config = dict(
    n_layer=14,
    d_model=384,
    n_experts=16,
    d_shared_expert=384,
    moe_layers=[0, 1, 2, 3, 4, 5, 6, 7, 8, 9, 10, 11, 12, 13],
    balance_loss=0.0114,
    balance_bias=False,
    lr_router=0.000811,
    norm='rmsnorm',
    norm_eps=1e-05,
    tie_embeddings=False,
    batch_tokens=65536,
    seq_len=1024,
)
Below are experts of layer 8 (counted from 0) of a mixture-of-experts language model. Rows are named router (the router's row for the expert) and show model dimensions 192-383. Each number is 200 + 20 x the weight over its row's rms, rounded and kept within 0 to 999.
Before each expert's rows: "raises" lists some tokens whose logits its average output raises strongly, later layers aside. This comes from a sample of Wikipedia text that the model never trained on.

# expert 4
raises: "-", "|", "\n", "(", " |", "All"
router,224,223,244,188,192,203,187,146,221,189,178,186,205,228,227,173,179,206,229,190,204,213,198,220,192,169,210,184,181,223,207,250,189,197,189,209,178,187,201,192,166,221,180,206,213,200,201,199,200,187,212,195,214,199,209,209,177,187,215,183,169,209,199,201,191,194,209,196,171,190,193,190,207,186,197,178,239,224,213,207,194,200,212,196,175,205,198,224,205,209,182,235,204,223,192,185,184,211,201,240,208,201,197,202,206,239,233,211,162,221,189,222,232,210,177,199,221,192,241,224,168,139,225,197,206,196,199,208,193,197,214,211,214,206,177,172,222,197,194,183,187,208,189,178,216,216,176,189,194,194,198,188,139,211,196,211,219,184,182,201,215,175,172,184,153,197,199,194,181,180,190,194,203,209,169,256,172,193,214,191,215,216,228,179,239,209,210,232,201,222,208,232

# expert 3
raises: " the", " to", " he", " and"
router,205,211,201,230,150,145,192,198,216,228,184,202,172,170,219,182,214,230,192,188,185,204,192,200,201,162,166,201,200,189,153,218,200,239,197,165,156,246,209,219,208,181,192,192,168,227,165,212,238,220,204,203,200,216,232,219,193,190,169,227,176,175,188,201,190,218,221,187,169,178,175,217,204,249,222,218,151,205,182,213,226,192,212,190,201,193,210,200,202,189,181,222,184,188,183,230,206,234,214,187,205,196,177,215,191,185,189,217,199,231,180,174,223,202,194,241,176,178,225,222,171,198,196,181,213,188,178,231,163,188,206,175,211,202,202,208,193,206,176,193,194,221,226,180,189,198,223,216,190,184,177,207,192,214,182,222,185,199,202,199,212,184,194,186,240,224,213,219,165,192,205,239,196,184,172,211,167,221,170,218,209,189,191,220,195,208,213,206,175,185,170,194

# expert 8
raises: " of", "-", " in", " ", " the"
router,202,196,210,191,226,220,179,176,221,195,200,175,196,193,183,198,203,214,203,221,201,216,229,163,199,208,214,226,212,187,189,227,232,201,181,231,213,194,209,207,183,187,252,202,180,210,215,216,217,228,203,213,191,180,152,185,205,216,181,217,215,245,192,194,231,205,177,214,229,214,208,181,203,209,213,212,195,226,204,214,172,212,210,210,204,188,217,175,220,206,162,192,229,163,207,187,239,188,194,207,209,196,180,187,211,205,209,209,216,189,187,213,194,228,215,189,201,190,217,200,206,230,194,218,196,219,197,225,192,238,234,209,196,207,199,195,219,222,183,182,190,205,225,212,206,208,193,202,165,184,162,248,220,203,207,224,231,182,196,216,217,195,179,181,245,194,209,189,233,229,213,186,216,216,194,253,197,184,206,194,179,203,204,201,178,154,183,170,206,222,194,189

# expert 11
raises: " and", " as", " the", " in", ".", "\n"
router,228,207,229,203,191,190,220,193,192,217,213,188,211,225,216,212,225,204,184,169,193,168,152,168,178,230,188,211,170,200,201,214,228,238,198,195,204,168,235,204,159,171,198,195,201,183,219,179,172,156,153,224,218,175,178,167,182,174,202,212,187,213,181,159,229,168,208,193,193,202,222,207,222,198,177,204,185,189,199,190,186,160,226,210,230,201,211,168,215,239,225,199,233,179,178,207,184,189,181,174,189,217,214,216,233,204,207,245,190,207,192,185,207,182,205,189,226,211,220,215,206,235,193,215,215,191,166,207,163,221,155,202,197,222,213,219,164,176,193,155,206,208,199,216,178,178,215,188,226,211,201,208,193,202,230,175,207,232,240,211,170,178,192,180,238,168,184,229,225,239,192,218,227,177,177,216,210,183,195,181,238,205,201,152,214,185,197,158,224,212,203,255

# expert 10
raises: " the", " it", " a", " of", " there", " in"
router,178,215,211,211,201,169,209,176,198,185,176,188,253,221,170,209,183,189,174,197,228,232,196,204,192,189,226,184,213,193,199,171,172,169,223,176,194,180,222,212,170,162,184,178,214,233,213,213,181,200,176,220,187,201,206,196,224,212,175,223,222,177,191,202,179,214,185,177,184,182,194,191,194,200,209,195,165,215,188,206,204,202,233,195,229,174,177,209,195,202,170,202,190,189,194,226,210,212,208,195,183,198,196,189,171,211,211,204,189,211,211,197,201,218,171,212,205,188,217,219,214,186,218,179,188,209,244,210,211,210,191,157,192,220,195,211,185,209,208,183,202,235,206,190,190,185,172,189,194,181,149,170,235,212,214,224,187,226,204,202,219,167,181,225,200,203,227,197,179,234,217,181,210,198,215,190,211,205,217,190,197,188,204,219,223,167,196,202,155,181,206,246

# expert 9
raises: " the", " a", " an", " and", " or", " both"
router,230,200,204,247,233,191,210,203,187,183,197,166,182,231,227,200,228,190,197,191,203,218,234,174,166,172,205,175,201,224,206,186,177,223,187,193,230,195,214,191,188,231,206,178,186,207,213,169,191,186,191,181,207,235,200,194,199,226,218,210,194,206,189,190,212,220,182,205,192,173,213,204,212,205,215,198,215,180,196,209,184,221,181,192,144,192,182,201,178,175,189,223,159,163,213,220,211,211,163,149,194,184,161,194,226,207,209,183,211,194,186,187,199,205,190,223,215,266,170,185,206,195,150,207,222,172,194,200,225,221,162,198,194,217,203,187,171,178,200,177,187,210,178,209,199,210,193,158,192,233,182,173,237,186,171,187,192,213,181,191,195,194,191,178,223,206,176,177,189,171,205,199,188,185,233,166,196,199,199,177,229,209,159,209,197,197,155,209,204,189,190,226

# expert 5
raises: " and", "\n", " (", ";", ",", " as"
router,171,191,190,212,169,232,195,214,189,262,214,241,199,228,210,215,183,186,213,185,206,194,216,211,224,184,168,234,246,208,182,166,221,188,189,194,217,171,164,200,182,192,202,166,208,205,231,203,192,190,225,221,173,235,202,180,196,213,197,196,218,210,218,222,181,198,212,203,184,200,233,194,230,195,206,172,219,224,199,173,225,164,207,208,205,182,188,205,191,188,218,217,153,203,213,209,200,209,197,218,219,187,181,200,179,184,206,184,189,202,231,217,190,181,164,206,214,200,179,187,208,206,211,206,213,209,226,217,201,214,211,214,213,192,218,226,173,218,200,216,218,211,199,201,220,191,200,182,184,212,239,209,224,165,227,183,164,169,212,187,227,197,199,187,198,214,179,188,195,173,186,189,181,200,206,187,203,243,194,206,172,215,178,201,216,234,239,212,235,186,204,205

# expert 0
raises: " first", " main", " second"
router,206,208,206,223,170,185,207,209,228,202,174,182,198,201,213,168,228,198,183,175,194,200,198,187,225,207,175,170,228,184,153,226,188,180,173,203,215,199,174,186,207,205,167,211,165,206,217,207,208,210,181,193,190,209,200,238,168,193,205,197,181,223,197,216,200,215,207,220,184,216,155,205,189,237,200,196,171,221,189,172,200,155,174,229,214,195,231,177,211,206,213,203,192,284,185,220,234,215,203,262,228,221,188,206,178,246,237,211,226,195,195,200,183,208,220,205,229,196,178,168,207,222,217,199,190,187,181,198,208,180,230,208,186,230,177,205,225,200,220,191,174,212,163,222,191,190,179,196,202,230,187,188,234,189,196,198,222,190,218,199,177,198,196,207,205,195,219,191,209,194,200,191,178,204,243,139,203,221,191,200,228,212,221,230,199,179,224,223,232,173,199,127

# expert 12
raises: " in", " on", " he"
router,208,171,201,183,160,203,225,192,212,224,162,216,163,196,181,207,171,176,189,223,215,207,219,237,189,191,210,214,222,181,207,204,215,183,199,168,182,234,203,192,176,236,197,195,208,213,203,203,227,204,207,206,186,172,153,186,192,168,191,169,226,219,161,182,198,182,169,183,154,205,174,218,170,199,174,195,189,215,185,231,234,179,181,172,224,216,163,205,236,217,225,199,227,194,213,189,189,173,206,203,190,196,205,190,195,193,201,198,198,184,188,223,183,191,180,187,174,207,203,217,172,187,237,179,213,206,192,162,208,233,235,182,203,201,227,195,218,210,215,215,206,181,213,192,227,215,210,196,217,176,203,211,225,205,214,179,204,231,173,223,200,248,202,208,197,217,208,231,207,158,194,176,220,227,181,221,222,200,181,160,196,200,170,204,215,220,208,241,179,202,201,211

# expert 6
raises: " the", "-", " and", " a", " in", " both"
router,180,174,191,230,212,182,184,190,164,225,199,222,186,197,200,176,183,197,204,200,168,219,164,231,215,186,211,178,166,205,193,176,186,205,204,216,202,195,204,215,191,177,172,208,175,205,189,180,212,191,220,174,189,223,186,180,198,165,212,184,177,209,226,228,188,204,191,191,210,197,167,161,220,193,207,172,246,202,185,191,202,211,167,155,201,225,201,210,202,201,180,188,191,206,198,230,157,195,217,174,160,202,200,181,234,198,218,191,185,219,245,216,187,188,200,210,171,189,209,186,213,197,200,220,186,200,217,206,201,201,153,200,152,194,197,175,192,177,226,212,187,204,174,189,191,238,166,212,192,227,223,189,217,195,193,201,225,184,197,202,199,178,232,205,249,192,173,184,185,227,207,223,192,172,223,158,201,180,210,190,195,174,180,163,193,218,218,219,238,170,186,179

# expert 7
raises: " ", " —", " New", " 3", " 1"
router,248,212,197,225,225,157,189,214,180,176,195,212,198,185,183,177,216,155,192,177,170,228,198,196,175,180,209,189,205,182,181,189,174,221,217,193,222,181,168,212,180,231,154,206,222,149,176,174,197,202,225,193,162,187,198,178,216,198,198,187,204,186,208,185,232,193,165,218,154,181,222,217,185,223,182,209,159,222,199,217,194,209,226,168,191,212,194,194,197,229,201,204,185,196,235,213,176,173,197,201,159,184,222,171,167,176,195,178,188,200,188,181,212,202,200,207,203,205,215,231,204,163,200,204,203,214,197,199,205,191,159,197,197,169,200,194,201,183,207,218,196,166,199,188,168,171,194,195,168,206,200,218,167,190,226,207,192,236,197,173,194,218,170,218,143,224,158,172,198,204,199,212,204,182,151,158,190,180,190,195,222,169,213,182,207,183,179,215,183,200,191,195